Experts of a small language model.
Experts: 32 experts in each of 9 layers, a softmax router.
Below are experts of layer 2 (counted from 0) of a mixture-of-experts language model. Rows are named router (the router's row for the expert), gate (a neuron's input weights, with its number), up (a neuron's input weights, with its number), down (a neuron's output weights, with its number) and show model dimensions 96-191. Each number is 128 + 24 x the weight over its row's rms, rounded and kept within 0 to 255. Numbers have three digits each.
Before each expert's rows: a language model's description of what the expert responds to. This comes from a sample of Wikipedia text that the model never trained on.

# expert 30
Description: Ending pieces completing a split word, such as livest(ock), shut(out), Bundest(ag), accomm(od)ating, offs, pts, ription.
router:103104128102149120182110115164144190155136128148090092076146143094126118146145124159107099142153158140154101148181099110134041144162131135110118132081099118170116103116145150120107139136134074129126133114104104124097108148105087112126144166150125117163122123115119125165110101106152115132
gate0:123146168128162168124108079147159162149087167146117135161092154149149132136142111138091129106113162125138125158181168176132161158090149122147125142157090106120135141118125130110153066092081105171113077152110157132192131102140139165132108123150125170134106119115114144135162126133110128103
up0:136119130166172141127154104114154111184103143148132156154111143131095126086126131109115119103148120125166120158133115141116166139072096130117105107181141095116119105096175104109175114164141144107143113114092103129132108092158136116147129086111127130136123132150094133127080104138126144167
down0:141107116135151147133140187103148119109132164121133129110089124121124139120098096135126106144121149151112163199152145145107139112103114125181211136138152138127139108135149131110121122105143122114133109110149101111165108164135122109155094175147119112156157100154112117115109130147130135157

# expert 28
Description: Nouns and adjectives in stock phrases after the or a: same, century, example, few, end of, time of, plus mid-word pieces like on-set.
router:116149139148140183121133155159110149108124136095167097131169115053124139121116110144136100135104135129160109153110112115131025119131140125116144120097094123133132142115159105142134104143133115147129143163119096121137140118171120122119134132120119096108165166134141109084126131132143131119
gate0:075114104103107127122143111134161135112102142149140132129128102176133175122101166110136161091151104117149124163090122112125130129179153164127126131137090118152151111109112104175116109119147156119167125143084120133187149137143130162114148131109143088127145104129139131135143107152126139165
up0:082132131102160131111142132144151122146129136076146133127148097134101105115083127110144107128167133077151139108158130099155135143154115131152107132111133111168127132110114132104111087141135127127116099133130150127113155128118136120139093165115122124073125106107110125128177156151114166168
down0:090112110187084151105179115123157164175149138125133184152095103130132117111127151135148136151125129087122099067094161100124133137131153134116088148151129128148134069137138077132130107116109122106171142134076085120139119123140113130112099106149116111107112152146134150108140129110110096097

# expert 3
Description: Opening pieces of multi-piece verbs after to or and, such as pers(uade), ex(ceeding), dec, ext, dep, ass, cons.
router:105123114147106161139129140109132114067141088092122090152118159134146132107134147126109152084126120105125132148110110087119029110141124110135118098167132141099111079125129141167157170114135124118128140093115126125120137096116127117141163103101082125140122158172123131114111104125136153135
gate0:111164110170115115123125125132154140138128096120129109124141121143100171109111099182107124141087158121123121109132127071146174126098119132143079135138129114120129129146123095105109117134122119108130169106110125104193140170107094158121156120144188083144156147110115137165118139121176140140
up0:132081159120107156127171134124106156119167155117103149166099108132115110133138145124111134147172102153149152151101101147078132113119142076146161149094077145128126179089169111166175158163142092111161101107170135144087115097155142093107147180116129140123125139152121085111109122131116126130
down0:140118113130127146140125145115130108154161119166123120170112139096123108146163108077213124127157089127142127135129111134119076126154154099116150156097117167112095109094163099122131093114149154127206068102132168135101162123173147086149131133114121118108137115133129142111125118123128146119

# expert 18
Description: Decimal points in census percentages like 9.9%, number pieces in dates and tables, and name fragments in lists.
router:159134160105133078131112107130087128157143169142121135142128147184153119117123161160120117163128116161138129127111157152136179148113136129156155124165111123134094132154075132119112115123152125113159097136149180151122145167103167135147136140118167175141104100132143095168136121138086124141
gate0:091099126133137160130113117127127098075135099124093127057124142089126126163122089122107132132155163137100103127162162154088125129150126181127070143112151133107120143133121145115108140133140117080096129128220101129121060164109102168115147130140094134122106127162123156144122113119177130159
up0:138178126201108098157152118121107137112130160169137114114116115141148109150167108102064142081095140127153105103091183119131134099129117128140111084127148159130142123150146120147153123133132140129144105134126115125103113156108175165102126122089116107108140114104143107122096121132135133179
down0:118169110122109105125167164131133079116131136139118170108116076154132125090128137120150148171072109111083088122139156104143139162129140110168138156123093167112154097155105158149158100115118154112142126097151139156133175149182142102110161119135126139139127092140092118144084165135118107168

# expert 2
Description: Single capital letters and first pieces of proper names after commas, "of" or table pipes, such as S in Siddaramaiah, Robert, Mel.
router:159135164102132078132113106130086124152137168140125138139127146187153118119122160158119119162126118162138128128111158153140176150115139131151144125168109125133095129153077128118110115122154125112158096140148178151118146168102167133148138139116168172142099102136141096168135122137084124140
gate0:116136100132142124105153143094121133110105103129160123129133158121088093090096101087159177135131128110101150087109148133154100120155160157060106075146128096114099148095167125155161095173135169081125131120114131096142103146149089127144142123118116152102145140123157141105129131103113158102
up0:141160085109163140100121096093100124105112140167119152093100125133125102135153103120124148136130110133143124101127197154205084165153173129144138099099107135176132117109099119156174102104133172095130167139106129116129154119096110128160142150113118137122163124122081113149132118105097167156
down0:104113104124117118150106129103125074142135091123133155115117141172142150108137154076110113123131111148149120153122111150107161117169084149103140120093112119160088124100120106106112101156104135108159159097132129147112135154127127122133092111086093086173141115161117133145144116146101139126

# expert 22
Description: Years opening list items or before dashes (1987–1988, 2008:), plus Yes, A, units, and initial letters of names and words.
router:159137160107128078133110108131085123155134168144125136141125146184150119119124161160122114162127119163139130121110158155139176149118140129146152123169110127131095131154077131116109118118153126112157097138150178154120144166103168132144139141116171170142098099130142096170136122140083123140
gate0:061144109118072131148124086123144086136099116106103134134106159088088146136099111103114125103100134138153122140152108105141113122170099147116115134104147155119131133109076109139106141120129134129152150115108154113071130147165124139155138116150111120140156147129080171102115143129144085119
up0:126141119069125124179148156191157137142164124155104120100148091151153090088157150126160131128144163126097158127178154141102130143153137134095149150154107121155147135146155122136144105071126104122128089130111101173125144143105079084121120108137133156125130157141155101132133126133155134147
down0:141107122069174099127109101108134149139125114116141113107111167115097127103146109111171129120109116144102134160094149146125141133158154162142169171127139143139110086171077116097140128149103120128116138122110129104105127153107151100130151136169171113113127136102156146089115136133153178114

# expert 31
Description: Sentence-final periods before new sentences, the, It, and pipes after numbers in sports or statistics tables.
router:160134160107132076130113105129087126159137168141123136142128147180151119116122161162120117162127116160140129129110159152139179147115137127152154124166111124133094131152074133120115115123152124112162098137151181150124145167103166133149137141119171174143102100130143093168137121139086123142
gate0:136105086102102147125121104127149126109124097077143097093172125109115142135123143096119144117161142154147133163096120120123126139160120091164103149109142138101109143108136137120089132114102083103094154153141104129138109125088115145166116147148129125089095115130080148147114104101146170159
up0:142136146143114109133108137151149099142120119112098112160125099131130167109146137135127108120126100109101141148085086064197144170127148133165128106121116153170105119133109123162092124138128150168120153130142155112133137159172143152162102071105083129134134108185126096109111125119111139120
down0:087169121112137129097116112128131156127152129107157131117156138132097123144143099156117094164106139145116151146108112143073109112162123158116168115096135072107148141132110119109117169124152127100147076116138157096143129146142124154136168086108128103134128187117167111127124117105127111145

# expert 21
Description: Surnames and name pieces following first names in credits and tables, like Mc, Jones, Jr, Kat(z), Roberts, Press.
router:131098126090096098122157132116175134193115119115116131115104099163125081166113103111128114151124092130121125141152146126108066116095126129126083108120160140129079154091136136100113132110122152114116124147147099148159152132097126130123086146172142152084130147104117182144101142147119142108
gate0:134120154087081149119090176135162177146142143144140116109086127125135114134184111093108122164154112127107166160156129122090129133125149142103122178140070118133105107098145154116120145146129120140141170117139109113112106171105097162151071142139124139147152110146101116097143104144126093090
up0:123108148153127117163154158121125122125115110135096105098127128104106103094111182128162136111142113143138071143123111131164107121145126147151123093125170166108119176142120110131156125093159134134188136177161158142112115093147110091113143130116134113120123142137120152115107126139107170120
down0:132127128119070106134120121104109114127156156119065098112115122124163150134105127166157138100115114088122110134130160129106081138128121126113063132161154158136093120148089151107129131135175126108122121117101145132154127146119108125115148115127158143117095142091149161112127115106151134156

# expert 0
Description: Line breaks, pipes, dashes and articles in sports results, tables and lists, like | before athlete names or country codes (JPN, CZE).
router:103139140117138122144134145139155114188131097110152170156102109127126117121146110111101126109133126102149132136128083144129142168130114127108125145096154167115134152126153136149102114128099148134134126103155088139099101148131117122132134115137077084113127136099153204081123182125153121150
gate0:154170132139092134140113124105153150099119122114138120052141131156147134171138121129135105124160094125120159092127118101120107154139130125132108113138142121089106074102144159120123141157105141169095110118144087126112102153111142100138105183092107108132140145127158163154083116152094084113
up0:142148148160094149156098114121138158135126129124155153117153133143136129163159118122106128082154149071130154133128131113122137147137117130115119125147099175147127141134147136110123164151140133115102145111127123099111091135103159129163118143120093133112142141140133158097126139137118104214
down0:168131126151131112149134141117159140096188116164170177116150167200116121168144144128103105124162120146117127162142120121136086143185122119142025105098127126121098122084156164115158167115116097114149114099162117123172105132115114118157101144121116151121161179093139159153100131167125120134

# expert 1
Description: Pipe separators and line breaks in wiki tables and lists, plus years, times and possessives like their, its, 2019, 26.
router:160135160105132077132111104129086128160141170140123135141128147179152119116121164159122117164126115160138129125111156152143179147114137130147157123166110123133094132153075133120112116122151124112159098139149179151123145167103165134149137141119168175142105100135142093167136121140087125138
gate0:124102136142153165105143124145180134087106146124115112141121136124127161109121128136099131128175108121173127153085106107152149142144098106163115137130224110109115150144137146133136128177167104161094150134118135125135116118110132138123140118124145092127089135134098125102127133126159131142
up0:098092151147118092121145122115113126106101079114121103139092143155165155126107132086129149142119127130185141150110105105127103133160103123109135131121120128145130150131149138097087173176100143116091102143129129149169087153142104146146158136154133137118145122147128107129161123118128098140
down0:136121134148121130152088115139097110128104132103137083155113170165082094116102160148108093121149151093120163114112150147107117108096132078136135125145129098165102069187122113147159147154140117126130100131127112122136079119159141097149160089150133094148146127127132084111105156123150137111

# expert 8
Description: Commas and "and" (also &) joining items in lists of nouns, names or places, such as "scholars, teachers and monks".
router:144123114116129137121123112124133126240131142163127133152106101103134158119113124154103136101160141143111133084093155169136139149144098159097141108154152091164119150152117087144126134113114158139154090100123102125142157115131132149149120173133130109160117107124134186111090167129127110115
gate0:176152145125104121150123128101114136115122144115093138123113175174160129104125113142166128162135126151126108152167146111092115091085104189114126129120137105141091132111145152137116127100108102161151127151107180102155118146132160110081146106121148139122168158099101178153128123129134141107
up0:136138143119156125103123097108150145145104123106181142138106125128110157202093102118141107123104139098163103136110118124142119127148151114163121151115122174090126107126104111153113110126143144138126117115126107122072143120130141121155114142090109110129068110156140096106121174171186113132
down0:106109094130128116118129120106177114113167109123138142130086130059107150133107103126142138096123147088147129082141122154221144116133122120150117150116115119151150139117151106136124153136128126131131117100103145135157114152140126183144093140170136131154081129134136126081137122164189119111

# expert 15
Description: Verbs right after a subject in biographical prose, mostly was, is, were, been, had, became, being, began.
router:093129134144134148148122157120165123098137104139090143140130122057144137125107084126136152109097114107108142148122121082105052093114169129115153117148144124098159134100135100103138141125126108163085154168144110085136117099131111136109140117085114128107128176173095107143114125116128132126
gate0:146111139120155127108137141117192096145102105118138104105124165136153159154099093125101145089130139126144129122136092134110120131120124165113158123152143111123105124100146089135147145150102137094136075123138142164095094142150133142131145110143164095155148166130151162137147123085133163133
up0:086118094111156092139100132153143090129130137126120166098081090141109097118115134146124102114072120142130133097169123114133127143104147121128130156123132109158146138084111156119117117111116160124092100132161088106192130114133132112175143121145134159131144082109117154092148131130101129173
down0:147108102109122112123131106109192138136073125152125138124133144201146097135109140162113120152145179170141106141125110131113175100143101124139099102118084148172120095123121139150133149129151174116124146164127135123149120099089149134141136112157121122143125124129110167106116185129129115091

# expert 20
Description: Pipes and digits in sports and election result tables, line breaks in lists, years after dates, and prepositions like "of", "in".
router:160134160105132077131112105128086128159135169141122136142128147179153117116120162159120116163127115161139130124111156153135178148113136129148158123165110123134093130153075133120113115122152124112159098137149181150122143168102166132147137139116169174142104100134142093167136123140086124140
gate0:116137105111126126135122109171139113135214156128105121129147104122124119140111125107122120141108136110150180076143059128130132149170115139139147121119119111079138160127196149144122119121166115120108150133109123129138129121119161155143127148114083129175101149104104132102145161124164097145
up0:126137130093153115092133098128077108117189163120171129153110109112123143124135110126142141128139166140147092119139135128145157150150123153104075138145111165164144106112102136109159115108139106152142100156098164096144172096110145109108148132114138152095087144150110107139124158123115127138
down0:126076128089109163134133084090088111114143132197133125126146110123103125113148168162168130148181063127129158125109124108135115160153116110126117142147103130173128097116121146127118151149132135110125124086137119150126106085125173126120140131154135108137115139143151150107129072130163115092

# expert 11
Description: Word pieces right after a first letter or short opening piece, in common words and foreign names, such as f-eces, c-attle, V-arm-a.
router:130124102160098135148175149110135111105123104105132137142109173071146135153137108112128126100137136071134138136115105124131034146122083115129135171127135146119128135120143113109121117152102115133105161143138073123153099074143133145147139150100100110130165118099135166092116145104133146142
gate0:169056151186111134121109129087153107116148150149147139101129093099133102082127119146088096142094098152105148096113159170136129146125112180130157164102152146124095080148144208133115126100184126091169122117156141140130113111135127066134145203159119123104103131157148130111109093124133137161
up0:120127174135113093149150120124136131124132126133116091163141127102102099093091125146181098104124100097129125169137114139107121104154132108100137108135139097107133111126141100139107127134147110130098129212127123132103108135151105100164132149130124133164165149144101138146085112101151128106
down0:124113104150132149129122182117131164116149173122133107109109135151145108168098078149127113163058136134120117121131113105137145111148095121111136087136154123121141123131138122089147128146151108162142142177080125161166130145123104105119121151108140110169124110157108125109143138131127131177

# expert 16
Description: Line breaks and pipes separating cells in sports rosters and tables, sentence-initial This, and round numbers such as 150, 250, 300.
router:159133160103131077131112104127086126158143169143123135142129147180152117115121162159120118163126116161138130127112156152133178147113136128146154123166109124133093131153074132120114117122153124111158098138149180150123144167102166132149137141117169175141104100132142092167137121139086125139
gate0:092135062131162101098103107099135088093190155106120122089149107113093115135125156092095145122099124132124118143125134123148116116107114083072150124152126102135137099117093158141138124152137132143073147150104085150134102129116140110113117151105139092136124180161147122160108141120155139080
up0:125114132122120154159102170127120162127075121103166124151091154144131083116164115146085170129153155135077115119166138159145130110149113150121113124110093112070070178135134176150128111135096117108140137161124156115095135137169142120167116144124094119096144101128137141116119103116146153173
down0:126119104116134137082101113120139138124159156165164111140087157121132188120137134149099106119123085166111160121097135144148153136156136161125156126121135090112161109139098128156128139150143125121149135129133113171096147141128108159109121083059126137134120079134129126105141143102154135105